config.toml
experts_per_token = 1
router_score = "softmax"
normalize_top_k = false
router_noise = 0.1
lr_router = 0.000553
rope_base = 10000.0
optimizer = "adamw"
Below are experts of layer 9 (counted from 0) of a mixture-of-experts language model. Rows are named router (the router's row for the expert), gate (a neuron's input weights, with its number), up (a neuron's input weights, with its number), down (a neuron's output weights, with its number) and show model dimensions 0-127. Each number is 128 + 32 x the weight over its row's rms, rounded and kept within 0 to 255. Numbers have three digits each.
After each expert's rows: a language model's description of what the expert responds to. This comes from a sample of Wikipedia text that the model never trained on.

# expert 11
router:137161084140078075130180113100070127104176107150120126125145121119141104140151123112168124053075146119120170144145133121139185137138104104128095039086141132157145085109150054159142121102030083122163160138133101079107108133130122130170109077093135147142122085174102096157097161148140062141126158111123126139124084105132106124157134105074032168135172107185115138074147111175111196152112
gate0:124106077063179130131092177129161177109136111161112130186119130140120156128136146122140144095131181189132060111094127148106107182101137113141135190114155083146079178131091182121112127128131141131153167148082080075083110057089174119084107159135212180114191125198170126100106105104122135192172155089110132101113127112138221122120098127158149164181149133097161157080119166166121110146152
up0:146163160123094100143075107220106126088082169171155169084135112163092124116148112103098131104126107155063057135127160170194126178125090133142128107128091086087119138030106140139135122120108102139158174136120136103088158112097165145103112115188076143178125143086161102159144094123118157139120153150119062113090109112188158124170119136120161151152136170148099124125103102113098226128183
down0:161152093105130128126068183092105123148141135149111165146103139189108137102168089107116121119111114123122067122133155101134110144156146121172135139191140122078164101096100115104112081083146121088086184104144148075161167100141182153183171111176086189153111090156123146085168079185135091116172135157158078103117130137105154154177149110177122136085102176071167152150097153132149124116135
gate1:128164136168116149131124120139150111093128108143163155145119133135127189123139122129158081150140106116067129196093054125121129124123074140128116122126194088201162154140176149168136115109131136093082128071115172118145141112172140161146087168148124104089066111088156138070118196120138089131116112131138168140126115119090083106119094196085135095062149117123133061143072092127151122087139
up1:123111129114162132065174137115109167109094115153181178107225161132170161129131171105135157156096121125178124132162159108043082066144157142148131140121136121126149146134171093151137100096098136096132129117148081124107075146140164131123164123081105055119121126085092118105089198088086113133112161197139133106166108176052128145141087095098101157094143099167130173150151148139194097068118
down1:145109138174100104115149137139159161146076129136132124135121174108167124106164112111094209101089114136124124145144132086080119091148082106128094129154123147144109107148147106130129104103055188105073130144128149129124148142125092143166159057121135100086173089141114080132138095124157135190186111121120093128147052124166204134084162179147117104065072115101098133158112135145105130133129
What it handles: Line-initial words and prepositions. Sentence- or line-initial In, At, The, list dashes, and in/during, plus numbers inside coordinate strings.

# expert 9
router:255153143103119156105129134112130081114094102163145138121114165145158144138121162105109099124185099110123112127117125092030130139068116141118121161127126104122106171150106097144116095102143145104118152096151119137126069115112133106128152133156125159120095138145108059129170124132089112128141139104116122139100188123149168116121102165133071121127080171146099097113150144133104094136108
gate0:112121103119140091139108163130111080144199156148135088079084161150159098136102079162113194124110149144102115152194130135111156221130121156187114111072111056172183148086136090054164141113145117173158143151101160165091091097173155097162124149157180147104194153075136111073175116116166188142058149113169194133102131144080104118100132129100113111153095119173125166159110188113121163111093
up0:144163110115104125148163122159111137154145168121160123125162119179167154163125125120092122111127121166181183160072116140130095157139183185106128119128066140143150135142131079147093204134131105091065151078123097102094122096111076185129095101168145062168119154167158155151124186116099204055178143119147146146132142118106100090154128147094170078111157112116122120130126072096116162148115
down0:105111117120137175087148089127103126161135164069100141125158081148112076131112065091145101153089105141113131110128110093135173120089145167165138145116117169145071074119108171071103120078125147129087217163123067138082069157145141065119094110105053119136102135097115157132173108138115128179120116122158194116071167134121100151080154133083189111100144104145112122129080139146101157106135
gate1:144039105151163118182157138164092110084090137176128054125082133204143103097164103152157078164089077088078150121120091123146091140177124127130156106107160143132110132141105123087147153157102138093158158137108124135084093100167072119078230113091088123088092117142100137131131136072073136096111173188106105037102072126128115142136155189099122110137176092153155107147175080120159137136105
up1:149099126104148219120097080164084138144163119146131127065111100169104104204137096130138125124140158135132115158121158173104134141110112144104166131133101138142179118088133108143100153069145073136163165175065103132155135159139073132127169087120149148185177132088118134112133153059183116147150171116104093061108073122113127114084075162148134148090115136119104091121099153169119132140121
down1:159116131138127172160126112166092085153113162103129077066108101164112115174134162134152131090155157072129116103100148119077103125142076090100106139111147148113095154072101079136134112109132089117115149132036134090098213132129122045132092100147123176114195136096126118133196124116172096137166086070091116148106162159113154114128178166074096163102176087097098112105124156143167110173120
What it handles: Commas and conjunctions. Clause and list punctuation: commas, semicolons, and, but, while, plus °N in coordinates and sentence-final periods.

# expert 1
router:141123089085146166141178105100088123145171110145184123114202086149167173170104121143106081118187170075151073120125119044137136105185143204121185139147088143101107149160077121067125195133181106087074132147117155173137151117103065170108055103136078147166161150123183151094122137116105114137138122145076150114153149147117170167079155173102191102096153102060137082157100164129121141070118
gate1:104084177138113095129142082102156162121138150160150156094124139116087121100134111161135148112115141108194128164151161138109155147126102063112164098104121112101083120118145131151128067117146138099115107112175108125092091074165120170091170183152132111102126123155143148136144077108124121091137065092099156156073127102109099106148112094167128163182131137079108189096113098154173177095122
up1:107112119102108130178152099122158166172152103099144151143123142129124107045127152085164122074080148152123086138086108150131145151085175092115202171156110156155089144157138085180120079103115171047122111099102134125157115139171084120176197096127067112126133181223083097085156114121171129070087143099141136150112113122148136142108151107136153122158084156111179155139127123090186091139126
down1:075113071134133109125186143157094122094064118078150134117120149120123130120138164020128098127120122128112124103135105120115178111075112087106112055171122104139193077140102161130116073132135155164155191157170137110093121147176135049130129128175109168184113024148122094095170140112112167084096134079215076110133191098084070114136128157150135165143128152157101162124086158082136142133162
gate2:137116159192148102042067159139125160108129097133130099074107145073117180078128096143142059128096099073066140109123131142114080107161094181088117121087133125129082076119105130115102098219149142075134109131192099115118144111155129125160162132148151145163121112065187081166148149172063166101124152175156098128182108088170133131150143142132197097101149128124134133139100131161134084087147
up2:166130064140068190095161143112088166091136189107146094119148184120154132116117169123194079114091114142180139105123090120150086110141074112106168176113096181098150142109136123205136132053118166116118159109192087107135132124124124152133116092077177159123134143180093106121142161094142089199091080132133159151098117067113168100153119085029168147183121098081133113145132186115095096167080
down2:097102171156092122097178108168111049067118158150153182124140044148116037054192151164133148139134140156138126141152171104141156091164110148156113164081082133122122094099129178109112101124150157122148115115121121124099168114062099177078155115121117135041111133092127039142123187118152110103207084109091138086160075153106141160119103111118146167160125084115109097103076133150094132132101
What it handles: Name particles, table separators. Name-internal words like the, de, von, ibn between personal names and epithets, plus colons and table pipes before names.

# expert 6
router:112083122144167099161090130112183151112095151132128125163137163160113101130190071152101089149131116104100138186104128131177124060166084129155134190126154066158150115115139178077155203129116138173134139147121101071157057127152126082095107143156112082158142117186186139166070109140149177145163165100114114138113109162105128140161121099101128135130122145214182140174125107115135088103141
gate0:115099139132194162069109086109100156141158143156175121182152124081169104149126158108123137135087164163159141086156159102099085061126112152119169172079125132112044134102118152141065090152185077143164115137151084153106124081170160082097109082158139101151136101175089107130159172187102144131066166078125133073096179113110101145178104104122125185160172101153119148142136079128106113148131
up0:205168134129090149166092099113096139202144039127080079093147111128087111137128090091189134157129179082122075132124142066080170136120079120139131112137134130133096111165091149130153102097180051141188094146093132131202126153103117151113136120132117143132127161128144175078133121118128129118132141113128123086149130125160135152145128080134076151107057156101125061113133125107135127073152
down0:115150103111098148143162125184101138156096175133133144144136099072107134084157140135130137077087142121085162137114140075156176163146139148152160136182074115074141155091168089094111069084152198141118171131159108089156046124076157084132104160118116154148181147150120121178139136127103116091176098177126105105104095189105158087181123091122112111134150128111084159157140134135106150193145
gate1:127176108112140156118103146054067092170093138164090170114110135174110127103131097124174072130103139128085151128156133151115158123110197090117137065110086076120148120136122119107171120113098150101155184188080099097041096146130111102194112114108085078075160109080121096187090168161062085169184119148133117116056107137067119174115097117134134188136157134119083134123091134085120142149105
up1:126137147081159115112163124127125062186091119137104109143065109136093127148110104113149158126170132166061149093160124096151151158161103156146131076147155133126091084141113095127182117111140128098069161073188110177149143107101081134128100107102187168137121073190142127088137116160167085143153091130116156129101135116116130165102134076094152101149074137093130204144132157115106154152100
down1:204130105160102156182124106054097090166163125144148144145050110165130074096105169153110134100137195150090153158140186122114132131157096085147145096158122177114086135118135098080104134214084072156114070122122130131090175135067155140080102108086151120139132121107140131071109159157101110119099152140069120130115072116186128126102155180087149123180099155080151156149100115106061174103110
What it handles: Prepositions, dates, coordinates. Prepositions for, as, of, since after commas, and pieces in dates, coordinates and list entries, like As of July 2012.

# expert 8
router:138123146117184162126083096132097137172075169144135104149047101177143150085142095164123116125119076140103148134117119088136077160130104087166103091191147156111149112149116158068089099156129081124168141094159127156100193168075119134187137130124167102088115113132158129096093080188161094156180141145178170130142201093114142112100149120158124107131128163074068143060117104083084179113121
gate1:109144133097183176122074133152075071153118122118146161153133109165155084113097106067170138115115050105134167160133135081119087135170155131118146107132129134104163115097122198100145196137143122165214127126067118144130103108152136085160075072087135130147141140121188079087164132150140133132142101130156148165105124147143099153122115150124135171225181220097050140171109092115086157135169
up1:186117149150134145119148087148094070151197117098195158101140096145147135133083148184115138095138186158069134145113088128150146131112125140115167121056109189081156153154164091119198106100070150181136134137130096108109146129113153175083114114144153121118091169105155073157112105081165138144130101151192149092115200185134112113164125209124098113063081177166104133114096178092150137101076
down1:093087152104114129085132157122122157140122140152093126122106068094139133124126097110145143133117131138052122138175107084137172046120132153079103137048125131133155113139176137119130160074121141120062198097112111137130114098153122134124176081139099123186115184171136131170120129171178159119136097165170075111108033197153135115160123130127084150099112104120137130129142205126195172147139
gate2:187101116120097181098070191058079129143118135103162092170096093108142148137119161142174105161081114114143101109189100096115171167110120132158118179137191143113129203048114117097116108159094123178076114088088116155134120131107106094157123097130078094064132143142100131182092160062126128132093122182078121097092160111187117136197147106135126082072105172135126052133090095140140150165115
up2:146148141159154136135089161095114176155190133203149144116128137109099172134165112148116169149150183124039105088115146122125132124150134130149160166132204209111094104182123149083138067154119103120205104101144153114164130117105126157057053149136122130167110114114161121166142141157123196114116156139148136132152180074104070152096142120185140129144125128134102152104138148186153125168083
down2:166166167144119168165064090126115124126151090100115135120111137181162053171078073143164134126187045099062140148126158151141160113157178094159071114168161134145124162135156108147084149103024071097140086149091086118093096127120169179125161097179146074146124152120121128118117117124135126135118124135157119160152125144159128161158112121132093135143101149140122171151143107175177171165111
What it handles: Articles and ordinals. Articles a, an and ordinal or ranking adjectives first, second, final, top, every before nouns like season, year, round.

# expert 7
router:131076166116180179101116137149191080124109105080155103113112148093208091140109194152118183154081179149140140083125116117159097120153163118121117123128126140118101152154167107120142087094143196181149121228136102180136100163150126127052144096149141149121162126071101105157159085096093099171153110179156153067156072150143121142130130150155097089205122107153136178117126089081177115120155
gate1:116109058132113132129115063052127100129061143174103092161087077183102168094164139114135133112119122158124104147104156109152119131118119090141130140084104122139147116125144148134116169129156135162160174120152139159099200129128146063060101115097175174150125067149172167126147148067092150175034117123132104156124159070158150121095089101117120072124110211104117138113150135163100166138097
up1:135139142100197115119147120084087139206163088100130125158118069092113083092161141155151062071103143109075094123117128118127087149072081155185130142134127154140131171063135108219095137104119110180046099069130087091106143151101141131205138145135148110114164133127092158162134131135056111095170108109135157100099122215074173121128163156197109143097099088108114191162132191082170197162116
down1:064143160089185112143101126120171196136057096136030122109128192127091122172088090143137189115172124164059081081204120125128169187113135126155119174125137151141089105124117193090164145113131141171100141097110127086109094107153136121076116122152095160087059131149140118131101122132123136134161084120141214169111021133108095106166117073170132123099097117075164049135177136110161122133181
gate2:152144144066097133143120132108127127093155148128155127198076105147115111136137119133113133131093119141202150196184130094112121093109140161139069148122167118117140116127176160053140182101120157134108136101157074092107179096179124181121139112129174143092121139138101086152170111067114106133110055147136139086191120137105126112152078128119143077151095146119068142141152162166125148101158
up2:114071082159101162164116141134112140126136143096105132105131073103162117121151150152103158152100078145127089119154106153136146169120188056181138114129141079152144132178127121117143087131121110101135171135096102096123123206099109086217155133119097139138114125083170142151102134157168109172095170200174114138097119095114137159155185132085138099124112095207101106104166150127137089164083
down2:077179133103085109125155084109133129149094109139130084153121127075141110132096119139129115114134099156127063111110113068106101138158078109125161095100111105175091109126107175158077095140131094117028105157153141119096101133122112086144145047163115151130124124131154137154130142118138052103110116132111096171098181081088052123131119176093143110139152149024202133142107098123093147167081
What it handles: Copulas and pronouns in species articles. was, is, he, she, they after It or line starts, especially taxonomy sentences like It was described by, plus taxon name pieces.

# expert 3
router:078165134113075128097113169119110167088205131206144117131134090100088125168128133131131146167153105097150108091183146142129083133159062136091164208121118128137106052092117153132093125132190102108109162096111156128147130131161113097133128103115079098138061190138115099085158087109123092092104128070163129100128087084185129105102121100164163116101129176092108169153141130129141089176079
gate0:139108135111155151148140115137103171160143116068099122135141104173123098127172154064158111116102101148108094139139160137097098143103132190136159123124137134137152099140174073188145137145124124102100143140123118173122144103112151144132162127095172140154103111123114146095065111118060108203122119138123118113136147213166124191081149141097126121085127165104132109108086053044097097112103
up0:119110156092073129089158132140154074145090118126143066130101091112170077070127155132081133084079132066124096184059189141115160075138092113141096174127062154123084102114113150187165106093173107101154195137141166144109145146163090142147123123153104161215186125069166134125079150138197151096149078099150128163109137138075129189143091098033156074133148133149125134104144109119109167122180
down0:158115073095132158113139210131194115135143087074110117130131118169071115126115116098118160074085111141103085139098145166160148150164179110150113115112157088172104163126137140140153136100103146154087141111156098112161153112125113143130162127160133107135146089114095099167136111115133138161159125095100112118124199125105097106115149113160139067143102116156109189175138155166117068075095
gate1:109153066186177145188114144118099178170149104142139167124135175141065110154154161062068122205062177165106075104124130128096087148183164110191114081161110141157163171096111105056102125101137122136103113122169121167166119081131109162095078092105082119122136102180116152122062114154076135133157141099069156126177157152141070156167134156108185159115064138098128151102142095111091117154086
up1:183113166132182106140129112184134131115093099177115109102132094135111123077177156107121153066104143102147147148126143132083107128106141126090140123178144164104122131144051085118126142107152093100080176131082098096168160059116088181122112126144084116149129124102071118147163097102120113050167161129150088076144128218113146072114093139138098148107069166163142178112105131122088183141106
down1:149116109090109162115107101112173116107120145148091092114097135151112110138108036123107093135123126087136138118109131121154203115170067106147127095164126072147116080152108104060166118170098050096095120080113110149149115133141145112151124178141242129076066130138154127100146124153108176100121043102119145124077136134142166132152092163118138182155172066048177156082188109137142138166113
What it handles: Organization names, relative pronouns. Words inside institution and team names (League, Army, Party, Patriots) plus relative pronouns who, which, it in sports and politics text.

# expert 2
router:040139084106105046110162113148090151187152190098107149129105164094036114113139143080039164168138128135097139148079114148099180110109135135144097116103104110125096150113088170081168099132122133127160089091129190185177138045183116154178155148162142120107145129132098132180162153176069104101086142187170114151081129096058089089118122105131193145127148084125195140156173139159160141108191
gate0:090159142111179074113091148121140126131101123109171116121110159097106170141150118145157114081119135145093112114147114154097012142145142151145131153172131192169201122127164095185156140172153098118137082091100098087188107167177128106106113106100165089170142174088137153098064138149172166139129106073117131081136108161140140146115133078097151115107107166112139149109202140127098129167111
up0:116075136115123150117132205144121166106098059105080070188081180146115142150108104133101184186115143110116132131102141049132107111137087128097117133065186092113090161152098142091136110120157118141114147162166153098140082109150136096112149157125089206152143124102118118131153160151087071127167137158116140156124055158135143119106139156117148111138097109138127068130174109155095085087186
down0:127158130142097191135123109128116094063124173084067161182112186130111121095101164204139098134125145107158152119136178140123111099113148121109104159146144056149131105104121190135099132129167071112127088106135058126079129102095111132168132102088160062133105123130154187154111133134124131163180081132138116123216115135157110134158136120137134111181158183152094119193095124098131128083154
gate1:162196135099129093108132086180110146079101126102126131066156092131135122171087075162116105053072127061138110110121115091102085103176110093083159129089120168126071080161126176164171157068137159078137161160148123143159086098171188092121097113162055113105132134115121153127167158119088158098135118096124163118086169123142125147145169152120089141119089144144166157118124097063113137134155
up1:149124175147084180128161164161101142107146130166110125081111190118109091146102128160075123131089164109143168161190137175099129085137087196079149103145097064117136128170123136127109113090116160087145134136137145132110108126146178142143105079088136098176108116086114083149193133163086113117076114091155144148156124094077096148087124147199045159111097174126126137162070125121126144154136
down1:099128147142105127164125123154137141107095145122089053114174091142077157117122093152199105132079155134096127130119138094087152104144138085140147109086119156129116100170139102156136173177158127104104113121074097071152097114130163130175143126157144078172145167160157134192069108171081183127127148147125159139128109134157134159116189194175150101151143083145146160127150127167122114142112
What it handles: To and relational nouns. The word to, role and kinship nouns (father, wife, name) after his/the, and table header cells like To, title, release.

# expert 5
router:060135153122122161095157176129145127128074174137110104136174206187165186094122071087147094123132101075103101159102118173138083148043199129123106154181083147108138152158124101145071111141052159121101165109147147189087157097173112164100165157115148133151123153123120160172143167071169148083072098084113104163178175141145119159160123175156193136144069082189143109144128131217089163167171
gate0:122115136071129172141131171117114081150159176090080128161166073106099132233150109136160141113126102087142109120122171110138131123078124176164166140108185142107108085109103134112126062115145117151097097209169140099106150077148102127099195141156081116146148190109181175132077118062150135145165153089151115170080150156155195102164159141124097165143079133078131112179160090156195116112216
up0:125133119117160120141112166149097146115098144130150122122106119118138153167030097069136178135126133117144143155120153104129111078090156072188106092127102110113112107097129147141135146084111060213076171063104100150160124152132089104130169034096169093110146138167132116141146131132165147148089133155131152108088159132151202138153144056129088111133139090168064094140062145135140077124090
down0:185066112105142113108175143149151171148138170116117121132106139150126168135164099107199134150095112115102157135138092124159121115084095144092107120140187106105208145118108165096174119155093170165178099119107190109161170111128150105120160153070147091122123106121179102127115131163149135095137145089066129177129119126117123126179112117163176107116110044129091132138118134110158132070167
gate1:131107106159122106192122134120108094094148125099157127145134116163157126153144122163120144137104134145183107105134138112112069104163131122135157155181144158141088136056102108170139205109170118063148113111164065171113125141051131163133112086129094142132190190126092097097127177135146182141090137109100164140077151112126169110103167069122101112114110123146114160133154152092190135087115
up1:062115111154154134113097187212121092108143084085118167117149158154114155190139146128173146113124175078083204118130078048123127110154137157163145133143134131119139141072137124083144136086150136135099145080119170139128086129130159133085089128091094129076140142191182114083134123144128138129130140130141142102142098108138114129152140098086076104086141066139145186127199133126201154089151
down1:116095146089148092128081102159115078141121125151090088111118146115085114127165104147191129155186139108165130143083123121128118148136133093079062127073155114080110104115051167173075108115100163149151115132136150136148098135176150136146109108118164103085088135111097091082098133172144114120131171181094171096114092122168151118074069141095103092181126110121137142168185096179117078104069
What it handles: Digits and mid-word pieces. Single digits in years and amounts (£2, 2002, 18,071), plus inner word fragments like ib in dirigibles and words one, part.

# expert 0
router:133068128134137181230081120146132138097086091060114094114123099115073149143096124153196123106178169137113086153112123098159156142109119119151124132083160116144122155119167129124115094114144121069148107102106201092138135146116139168125167087085126165082077132139139157094110127096046208126142081136107145189128157123135152128172142166161214113128139111169109087106107133116146137141154
gate0:074112117146116128148076149112098120150092137089187191076145078112171150159104112150188198158129110161067128061120109152064122116146125115128154140100094136148137109103086096128081157134143044093154108102082117155094105142147112146141129118118086111130099117156189128114112127191095139070136183097147127177141097123163134155103098109137182119093149175152138110123122174081133139124150
up0:120107144179138140182096145143133152124098059143110126118140122133084087089086113129137106179116103163129146133075166142087088096119123196108098117111054156160141099155119139126127112174134102095105182105140112136141078172187159120104119141178076066147103140133091140153121113166106117127152124146160117127118062103155103087117189177171152107130047148167101107098081145103163080040115
down0:128104055149156152134081119133130145127140176133148147132158138128102173070130092090145098151140162143089100095074149153102125086153122153154180121126098173118104131154123167133153111111133072102096107116129120207133115120135074135140072112163098121155094150128074117135130153156109092128122203031138103169111104212113128093136171098165160120096147092077118177149151126114126085095118
gate1:131128156154129119144065202156046168098141143113147137104072087101094114089112177081116194140056117177119087146136153140153116078124089114105164128157095115117125116089172105162091089195104168114150114093183093173092125160082172142139159111112153150127148121147118162134184125137140144139081098110155150117098137127127159114156105098123152123080121136122123155117136105075111116156173
up1:100105123148149116158134103138110148133154155117150121140128056114126120150059189130101141126088118123138139148140099200121190155155092116068170189164128122111096126107109098128081178152114135159074099171137111168112070121121164072086109130132144131126146192070130138128196138170129090074121132044112130154095156132109143093130113079101144086100042160110167148112107106122125149152179
down1:147089145119160151149112151128112152176109077123091134125102094096135144102141118116089116156098131083122098119088142133137139088175152177091109123092082116164114196104119106112080115104115174080154087081153187089156112113106123113144118143165143103142119148112163122112090117187135164028107096184092151093167176131153110155143059082165118121106126121194100139125184148099154157192158
What it handles: Main and past-tense verbs. Content verbs and their endings after subjects or auxiliaries in narrative prose, such as became, released, scored, rebuilding.

# expert 10
router:127179119168081107092136146184140132096113118087105169062163131137089096138104126167167198101065128170116139142149126115199184119135127113090163140127170176134203135103160154176179138123143170106164111112111065110072157136071181147108115142108132097134119093074135112126145110150128139163099158106110102120129168131124134099099130065108201173132125188101146180106131125075116118132148
gate1:134134067184132088113068158119149077115105165065181157085104125088165132107208153175138084151142088113143112088131119108121170089135115193051143159109173150166120114100148120156112124167074185091086210112149124069038147156177118097168144131122164104197122142133106083187137134139114129146117171101149172065115109105133160113173174132139084124081137135094154095142136130102133154126183
up1:117200207146157131111177137076182132107156097067142149156118153104115064082129124107146170113116124142169165144153108085072131131145124123111129200134131117146162195114058115116109136081104158104121118130127079122141146085089086137117145125116099127127127130118181119158132154106067166182138204121102173146165132081152163102166120146155053071176139217083142155140157070133157093126089
down1:097119147166138135147164086152145172149096096152110127130115114104113127093055087119105149116172134176095184135181148143138145109129163139110093123137110104130140100128080149168142092133122117136211115082161136084143112115168094100122188136144152113174132155130112147139096082111151145080151174096138138139150156176130168122121183199090106140112108032078099050101135122147101138087148
gate2:094125167142070186191066066120156190136087176129086168111160110141101110157088139132096120146163091130203137119144104126000097122125067140099181129103121095114150082152136124087058098149104151130213071137144069125121136150084179176118131139098097152149119125170138150141115114094136093158079116104178087141094058108155130133151102151106187134092135141071192123117126120084141110173158
up2:118087172074135124138144133150131125142087136145103123202144152131171114096140149120160080086141171064103122193126167118127133147133146127149111126137112157211116092131111120099124135092154179139158086154130147178123121102120137139089165148144107118202123125132147116126096126061175094075116185130134168109135140115186094172116124111161148095097164163165133043097121174118154168096125
down2:123146159172140119177173052112133072128150164139141157158110143107136106091084139172128135094050190127171174146177085145171141152114123146089105124118119096163102093086084139134076111153110158130092151164112169165118143165104100134175158131119105127118109161132138145128143132168122093117155154144047229157182100117084180154102135154186030115090133141123127126106094129117154204142144
What it handles: Music credits, name fragments. Table row ends and pieces of surnames in credits, filmographies and wrestling or band pages, with instruments vocals, bass, drums.

# expert 4
router:113112167177157157143129145131087129157138113106104130121149122105147154120102163111081098113118135142121160088121105200075139135113129130113108124165113126122107157121150135174108087148120088142071140108143054069144124154099154065131089187166135109144198112148098150097107160145172135103168114176075118122086115124071129123123117128152092172099137122084110126184169123093147044113045
gate1:119182123149111076162131138138096098159098084142111139081118124074075138143130098163103148093145116097138144089142140105131083079145151107145173128215103113136117094066102172127124090169108059111129148148089139135117187182123098062086115149118077108148126173129166149153146154140170092127082129122178122083193089103068149124152114128131137103149158125149153145123142066061127128116159
up1:108163216073122116138142163100141145107113140105154131133093074096159098125130188157088144147093115137162091105069131118087144083142199071165111136140119086125136116129167128046113138111111121181132137135138090164161085130121131099116129090086152162151148119158102127161132170179111209102157148146168145173118133152113123124148136142126123128104122172166175148068074145163110158154152
down1:152046154134138077167122147146112140126151058151100128109111137102131051108113131198107094141149151132121107111156098082134139138120120179105127165070135155161125104093126114135152142169154112143140108082148074134158114139114142163080055146066086154103120096149138113130143116142145152113109112181140152127124151113139123149118116155164136108126150121109106143070110143153187139142136
gate2:072081124124156118038087175154136147135130093171197131058138160161156128144074126050159084108171125089104128148166179106138137080116090116098142107139165125192169105126170160117113125091120105151084094083124124156106097115149179132112181111143160114057075132116179142153105093134140136139155142129135155115070138081101159134166140090157119153102124096096118095174154111119152157098152
up2:164098071132156158134128162059085161198138141173112069107089079143137141177168159162178131106122091176141112149116152120142121144157098151127072151150170130117159136137095149119157150172176120091128132156137115142073127183161158138114146127127080148139153196146093113108145157132157169139102193126124160149155159099171114200148144122125117163100127162155145109140153084087075146153118
down2:107123137149179159150199109085078132100015099123114117180148116140130094213091110130131105133084128097169088158099169110114165145107183137114114091104139133174130103159126144120150145114065111062104160090065086140111126156091101086166088156195115100130171140062144135174129066057072139129131116160100158131178173116123096153071109160086110135176146153180101120150170116099164143157141
What it handles: Name starts, table number cells. First pieces of foreign or Arabic-style names (Gh, Kal, Al-) and spaces before numbers in sports table cells.